config = dict(
    routed_scale=3.67,
    init_std_router=0.0217,
    lr_router=0.000467,
    positions='rope',
    optimizer='soap_variant',
    beta1=0.95,
    warmup_steps=200,
    decay_fraction=0.913,
    seq_len=1024,
    doc_mask=True,
    steps=7601,
)
Below are experts of layer 5 (counted from 0) of a mixture-of-experts language model. Rows are named router (the router's row for the expert) and show model dimensions 0-127. Each number is 50 + 10 x the weight over its row's rms, rounded and kept within 0 to 99.
Before each expert's rows: a language model's description of what the expert responds to. This comes from a sample of Wikipedia text that the model never trained on.

# expert 13
Description: Technical and proper noun heads. Head nouns in named entities, units and technical text, such as States, Act, Award, million, kg, Type, used.
router:46 52 59 48 55 46 57 48 63 58 33 56 46 31 54 57 48 41 29 54 42 62 42 42 61 37 45 34 62 50 51 33 53 55 36 41 49 52 48 73 38 52 48 50 54 49 54 39 45 50 54 64 54 67 40 52 58 57 62 60 49 45 44 38 56 67 63 54 71 27 49 48 44 64 43 47 42 48 53 40 38 46 50 53 34 45 47 57 57 66 29 62 51 74 57 68 64 39 47 59 53 51 31 37 55 57 67 50 50 41 27 49 38 43 37 37 55 38 66 57 42 56 46 32 49 54 57 47

# expert 23
Description: Closing quotes and brackets. Closing quotation marks, parentheses and brackets after quoted foreign titles or terms, like "Bandeira Dourada" or (back).
router:43 54 57 47 40 58 49 58 45 48 55 70 52 45 52 71 22 46 41 38 60 42 61 63 54 43 46 54 55 65 73 33 46 34 55 39 61 55 41 60 49 47 45 65 61 60 46 46 47 58 64 44 41 49 58 72 34 50 45 45 40 64 43 26 34 60 39 35 58 39 38 55 53 36 49 62 49 85 55 67 44 45 50 47 51 48 40 61 48 50 59 51 30 67 54 60 47 54 44 59 55 58 62 55 66 45 58 63 57 33 64 66 50 49 46 75 60 49 59 46 50 35 49 53 50 55 64 39

# expert 29
Description: Surname endings. Final pieces of personal and place surnames after first names or initials, such as -ley, -ford, -z, -j, Jr.
router:45 41 36 38 58 29 63 59 69 50 66 58 50 42 48 55 48 58 58 47 44 45 60 67 47 30 62 45 46 63 50 58 51 58 50 46 50 59 62 46 41 60 44 49 52 69 39 50 61 52 50 53 47 52 64 44 54 50 46 74 60 49 61 50 43 67 53 48 41 47 42 58 71 57 54 67 52 44 48 57 27 49 50 44 41 50 30 41 55 36 59 58 58 41 62 54 54 65 48 52 51 47 38 45 61 44 45 44 57 37 55 60 54 44 38 56 40 70 45 40 64 36 31 41 73 59 47 62

# expert 34
Description: South Asian, Slavic name pieces. Word pieces inside non-English personal and place names, especially Indian and Slavic, such as Jawah-arl-al, Arv-ind, Pani-ć, Bh-avnagar.
router:52 51 40 57 48 50 60 61 57 46 59 41 50 67 45 49 61 44 33 26 64 41 59 45 36 64 40 51 46 49 50 47 50 54 67 44 45 41 36 65 45 58 44 66 40 51 44 49 68 57 33 58 48 44 49 39 40 51 39 54 51 52 50 62 42 52 47 47 41 50 34 57 66 44 56 57 50 63 52 42 49 51 52 41 55 54 50 49 52 37 58 31 56 49 55 42 64 47 44 67 36 52 43 47 52 51 65 46 46 38 63 67 58 44 57 55 46 59 42 48 33 78 47 56 75 43 51 57

# expert 30
Description: Surname and place endings. Middle and final pieces of surnames and place names, often after prefixes like De, Del, La, such as -ov, -son, -ville, -heim.
router:56 44 36 59 75 59 40 52 51 45 52 40 56 54 54 51 36 56 45 53 59 56 59 47 47 48 52 42 44 47 63 66 56 45 65 60 49 60 47 57 41 55 51 48 42 53 59 44 57 40 39 58 47 45 56 57 68 60 38 59 51 60 37 62 47 68 43 54 51 42 34 51 73 37 45 52 47 40 60 57 35 42 36 42 51 64 49 51 48 50 56 50 54 50 54 23 46 41 62 47 43 46 39 57 54 50 31 55 47 59 59 46 48 72 36 46 40 66 37 54 60 32 29 58 56 53 33 63

# expert 8
Description: Title words. Content words inside titles of films, albums, books and shows after The, or chart names, such as History, Hours, Top, Album.
router:60 55 54 51 47 61 44 68 50 53 45 62 47 62 38 49 50 65 47 63 43 48 55 55 34 56 56 63 32 44 42 48 64 56 44 59 71 47 61 63 68 56 52 41 72 41 45 45 57 41 69 27 63 45 65 58 46 42 58 50 57 57 35 41 48 55 35 58 47 33 44 25 54 50 54 45 52 55 46 53 47 35 65 23 31 61 49 65 48 55 46 46 62 53 50 43 52 66 74 58 51 60 27 51 68 58 33 45 66 46 55 42 63 50 54 53 53 54 44 67 67 60 33 51 42 38 35 60

# expert 10
Description: Activity and performance verbs. Past-tense verbs of performing or doing, such as played, recorded, wrote, held, won, mostly in film, music and sports biographies.
router:49 58 50 42 40 33 55 65 46 47 69 51 63 48 65 56 34 52 38 50 48 51 48 46 48 56 39 53 42 46 44 38 40 60 49 52 41 54 58 48 48 48 57 49 63 37 45 48 42 52 47 42 64 49 57 63 45 36 40 61 34 56 37 58 45 60 52 46 63 55 48 31 66 65 73 53 58 46 53 45 46 29 68 56 45 37 63 32 41 60 37 40 40 58 53 45 51 57 41 52 44 55 51 34 41 49 54 48 49 34 54 46 51 49 63 33 61 49 61 36 50 48 30 35 49 57 48 44

# expert 43
Description: Adjectives and name starts. Modifiers beginning noun phrases after the or of, such as United, American, two, three, Provincial, Republican, plus initial name pieces.
router:41 51 55 41 47 55 43 50 45 52 40 77 58 59 29 47 46 82 37 48 54 51 46 38 45 50 54 48 48 46 33 58 61 62 28 56 56 52 37 61 46 48 48 42 63 58 65 57 48 62 65 35 48 39 46 46 53 47 52 58 42 53 42 51 67 55 54 48 47 58 58 54 48 71 59 44 57 59 65 38 55 61 49 69 59 69 43 49 47 52 49 46 34 65 60 53 47 62 45 58 49 38 46 47 68 64 31 51 51 39 67 43 63 55 49 32 60 57 37 52 44 55 45 31 44 55 55 45

# expert 21
Description: Foreign name fragments. Mid-word pieces of foreign names, species and chemical names, plus Spanish articles in place names, such as El, Los, San, im.
router:48 38 62 48 61 57 52 59 52 45 42 45 55 55 50 49 42 50 47 45 41 52 54 43 51 52 58 61 51 46 68 45 59 52 37 64 37 40 43 52 54 49 30 50 51 64 48 64 61 43 74 41 52 48 51 27 55 55 46 55 51 50 45 39 51 75 71 44 38 56 42 66 45 58 41 37 57 44 52 35 41 54 56 51 42 72 35 49 40 53 65 66 48 55 57 38 51 40 47 53 57 49 32 50 58 31 49 64 45 37 48 40 43 44 58 56 53 50 35 51 44 50 64 57 70 46 50 46

# expert 26
Description: Word start after punctuation. First word piece right after an opening quote, bracket, hyphen or slash, such as ide in (ideologically, is after ", stray byte characters.
router:49 27 41 46 58 35 52 55 58 49 51 59 47 59 55 48 79 55 43 45 47 53 53 44 65 57 66 38 45 49 46 50 59 35 49 66 55 32 60 58 54 48 43 37 32 57 45 52 45 53 56 39 44 51 42 56 40 48 51 63 52 66 39 65 44 60 43 57 49 76 69 50 25 54 71 48 62 55 52 32 32 36 42 40 49 62 56 59 51 44 49 66 58 55 70 30 40 47 46 55 36 56 54 65 54 41 71 38 66 61 37 59 52 58 75 58 52 62 48 33 43 52 19 60 47 45 46 32

# expert 0
Description: Past-tense narrative verbs. Main verbs and auxiliaries in biographical or historical narrative, such as made, died, built, killed, was, returned, and the pronoun him.
router:50 50 52 41 61 38 52 53 50 45 59 43 32 43 54 52 51 50 54 64 51 52 46 44 50 58 40 38 43 46 58 52 37 45 44 57 41 58 47 42 40 58 48 51 31 62 72 47 44 46 45 48 46 58 41 33 38 43 36 64 78 49 52 73 64 49 43 55 47 42 45 53 60 58 43 46 39 45 49 33 45 45 48 46 58 37 45 35 46 55 46 54 62 68 36 40 25 44 61 49 35 52 52 42 53 52 64 34 52 46 39 63 56 55 63 49 59 53 61 44 38 52 36 18 46 62 36 37

# expert 41
Description: Romance name particles. French, Spanish and Italian name particles and pieces inside personal names, such as de, La, del, Le, Alessandro.
router:40 47 44 47 49 44 34 55 66 49 59 40 57 57 43 64 51 62 54 27 61 54 73 73 60 52 47 60 47 53 51 54 47 68 51 59 61 60 43 43 47 50 31 65 44 40 48 42 81 41 42 42 40 49 63 44 43 51 36 50 65 67 23 51 41 59 49 59 44 61 42 54 73 53 61 38 51 53 62 51 45 50 58 45 33 38 52 44 51 53 36 77 64 64 40 37 21 41 64 57 53 39 55 52 54 50 45 47 66 70 44 53 56 50 62 52 55 66 67 40 39 63 37 60 51 48 37 52